{"experts_per_token": 6, "activation": "swiglu", "router_score": "softmax", "balance_loss": 0.0149, "positions": "rope", "init": "uniform", "init_mimetic": 0.5, "seq_len": 1024, "train_tokens": 283300000}
Below are experts of layer 6 (counted from 0) of a mixture-of-experts language model. Rows are named router (the router's row for the expert), gate (a neuron's input weights, with its number), up (a neuron's input weights, with its number) and show model dimensions 96-191. Each number is 128 + 24 x the weight over its row's rms, rounded and kept within 0 to 255.
After each expert's rows: "gets" lists some tokens that make up at least twice as much of what it gets as of all text. This comes from a sample of Wikipedia text that the model never trained on. Tokens count by the router's weight.

# expert 9
router [187 101 108  99 149 111 194 156 137 120 148 114  99 138 156 137 147 150 147 126 133 107 123 139 127 156 123 128 118 123 113 122 103 108 116 146 141 164 134 154 120 114 132 156 126 120 165 154 169 151 116 147 162 149 137 101 119 106 103 142 112 164 110  97 134 128  99 151  92 151 158 117 143  95 139 134 128 129 138 100 129 138 123 159 127 141 147 106 163 107 148 126 135 106 116  79]
gate0 [123 114 121  96 109 175 101 116 152 117 152 119 156 137 123 112 122 125  97  92  99 165 162 116 166 128  90 102 143 132 159  96  92 120 144 142 104 153 109 145  84 108 172 117 137 131 164 155  87 106 147 135 131 111 139 128  97 110 113 155 140 143 133 144 141  95 127 149 130 130  80 132 125 150 113 164 122 109 154 103 151 139 101 125 150  99 107  92 140 145 124 127 118 158 153 128]
up0 [135 104 149  98 148 164  66 145 132 129 118 156 117 116 147  96 140 147 117 111 111 179 119 134 135 116 117  60 142 125 138 141 118 125 132 154 130 144 116 117  79 116 109 129  99 116 131 144 128 105 142 113 139  99 163 103 127 134 143 134  94 149 154 139 118 105 145 129 134 133 134 110 124 110  89 159 121 121 167 107 123 110 113 130 183 118 100  84 133 169 139 126 108 131 156 156]
gets: " ", "1", "2", "3", " b", "c"

# expert 11
router [130 164 115  99 122 104 152 142 143 139 174 117 126 131 146  94 113 162 118  84 108  95 169 142 154 136 151 161 119 131 102 118 105 150 126 160  81 159 144  94  97  87 129 133 126 134 132 155 155 111 154 137 156 122 121 146 140 145  93 104  76 122 134 177 119 146 118 169 153 142 150 120 161 162 101 157 135 134 109  86 138 127  99 136 130 163 142 161 189 174 133 150 130  99 109 111]
gate1 [ 91 144 115 147 109 127 123 121 137 157 161  95 153 141 204 124  50 122 117 120  89 180 119 143 106 116 135 162 137 149 147 132 104  94 130 107 137 117 126 126 133  99 157 159  91 134 120 129 112 100 120 101 128 135 160 100  81 194 142 120 149 155 107 117 149 100 129 128 106  93 150 147 158 140 111 124 132  96 185 120 109 129 107 141  75 143 135 135  93  95 129 168 104 148  75 125]
up1 [156 141 120 152 142 133 114 142 144 155 112 136  83 152 107 124 150 125 131 150 175 143 118 128 129 143 148 171 123  81 137 194 158 152 132 111 108 133 138 136 109 131 141 111 137 112  80  97 129 164  96 117 108 106 122 152 185  94 138 121 126 120 128 121 154 143 153 125 151 120 126 156 123 149 110 146  57 149  90 144 155 134 107 148 145  84 103 119 139 163 137 113 106  93  88 141]
gets: " ", "1", "2", "–", " (", "3"

# expert 29
router [142 140  72 112 114  93 148 105 126 135 155 189 144 170 124 154 120 129  95 147 147  71 103 150 150 106 124 133 123 205 119 130 130 156 108 141 105  98 121 112 144 147 119  69 118  81 122 163 163 108 165 138 101 114 129 146 105 102 114 118 159 157 191 104 188 114 141 126 146 135 160  78 125 140 138 121 125  93 136 116 133 121 139 126 137 129 149 138 189 135 132 139 140 108 127  86]
gate1 [120 130 172 160 140 171 102 129 165 139  98 137 146 148 126 136  53 114 117 131 147 131 104 108 124 120  96 176 152 162 149 101 134 150 141 134 151 143 148 128 136 160 115 109 118 113 128 127 102 149 135 148 136 127 160 149  86 120 132 131  91 106  91 118 189 120 103 131 113 115 138 126 152 111 134 121 152 144  91 180 111 162 108 106 124 162 134 131 106 136 135 111 104  81 142 111]
up1 [118 115  96 127 109  87 129 110 117 143 148 125 122 150 122 155 163 108 136  96  94  92 111 132 165 164 139 135 103 122 122 163 100 122 111 115 132 110 134 171 119 133 131 122 136 126 124  68 110 102 122 129 107 113 117 122 135 124 148 122 186 139 149 163  74 129 148 133  97 131 122 144 105 121  95 109 142 124 174  78 131 105 153 143 118  82 150 155 129  92 108 151 146 127  95 158]
gets: " |", "|", " |\n", "\n", ";", ")\n"

# expert 25
router [117  90 119 159 142 128 140 100 119 115 105 142 175 146 152 163 101 126 111 161 121 137 121 144 167 104 129 145 164 182 136 155 132 159 131 108  97 132 132 171 160 120 150  96 102 153 128 125 117 137 133 137 140 126 121 139 130 103 151 135 179 176 156 152 145 115 158  74 154  75  87 116  85 111 112 108  88 173 166 121 106 160 117 136 147 111 134 134 110 113 138 102 135 150 146 176]
gate0 [137 125  92 125 129 114 153  83 105 124 126  83 138 136  87 139 109 154 147 139 182  32 161 124 148 125 115 150 124 138 194  75 107 124 109 119 114 144 120 114 150 121  88  96 139  93 127 111 147 114 160 177 142 120 145 158 118 166 105 109  83 146 105 143 103 117 107 137 146 155 122 146 102 126 131 111 143 131 127 134 112  95 115  96 120 109 107 110 162 148 157 125 127 104 139 123]
up0 [137 149 132  95 123 141 131 116 142 117 157 118 112 128 144 140 125 125 153  95 172  69 136 117 128 101  97 141 170 127 119  88 115 137  90 143 166 148 153 106 169  94 118  90 186 114 142 171 148 143 160 136  90 148 128  98 136 137 172 105  82 130 135  99 119 134  91 131 136 124  88 146 139 142 153 123 110 123  98 139  81 112 120  89 101 152 114 122 140 139 107  81 100  88 137 109]
gets: " was", " is", " |", " a", " the", " as"

# expert 22
router [133 146 125 126 115 107 133 117 162 142 167  82 133 159 101 109 148  99 168 121 101  84 146 133 144 144 137 178 105 118 146  87 137 160 115 147 165 151 114 148 143 126 140 137 110 102  89 145 156 108 132 159 123 120 148 158  98 107 161 144 134  65 102 138  85 134 146 143  75 132 160  94 107 138 120 125 151 126 105 129 119 106 111  99 163 137 143 147 155 129 154 143 159 121 113 113]
gate1 [ 87 158 147 115 149 119 137 142 165 117 125 128 153 143  79  96 107 180 104  75 119 137 161 170 138 144  96 115 136 105 101 121 120 104 143 110 154 162 141 116 174  88 145 162 151 130 117 152 125 134 140 127 163 150  94  98 118 141 132 136 111 141 119  89 116 153 160 104 128 139 111 102 142 146 136 146 138 171  62  86 131 176 101 109 166 155 136 132 151  80 150 164 148 101 104 118]
up1 [156  82 126 109 117 159 123 134 105 168 128 123 124 130 140 137 110 113  99 110 146 154  59 114 124 118 163  82 139 110 161 107 158 117  82 169 116 101 175  95 110 172 148 155 117 140  98 114 136 112 112 112 136 142 128 141 176 111  88 133 119 113 102 136 141 136  89 134 129 143 130 106 151 122 107 128 138  74 141 157 154 117 129 105 118 124 127  86  79 131 125 130 132 121 107 165]
gets: "0", "2", "9", "1", "8", "5"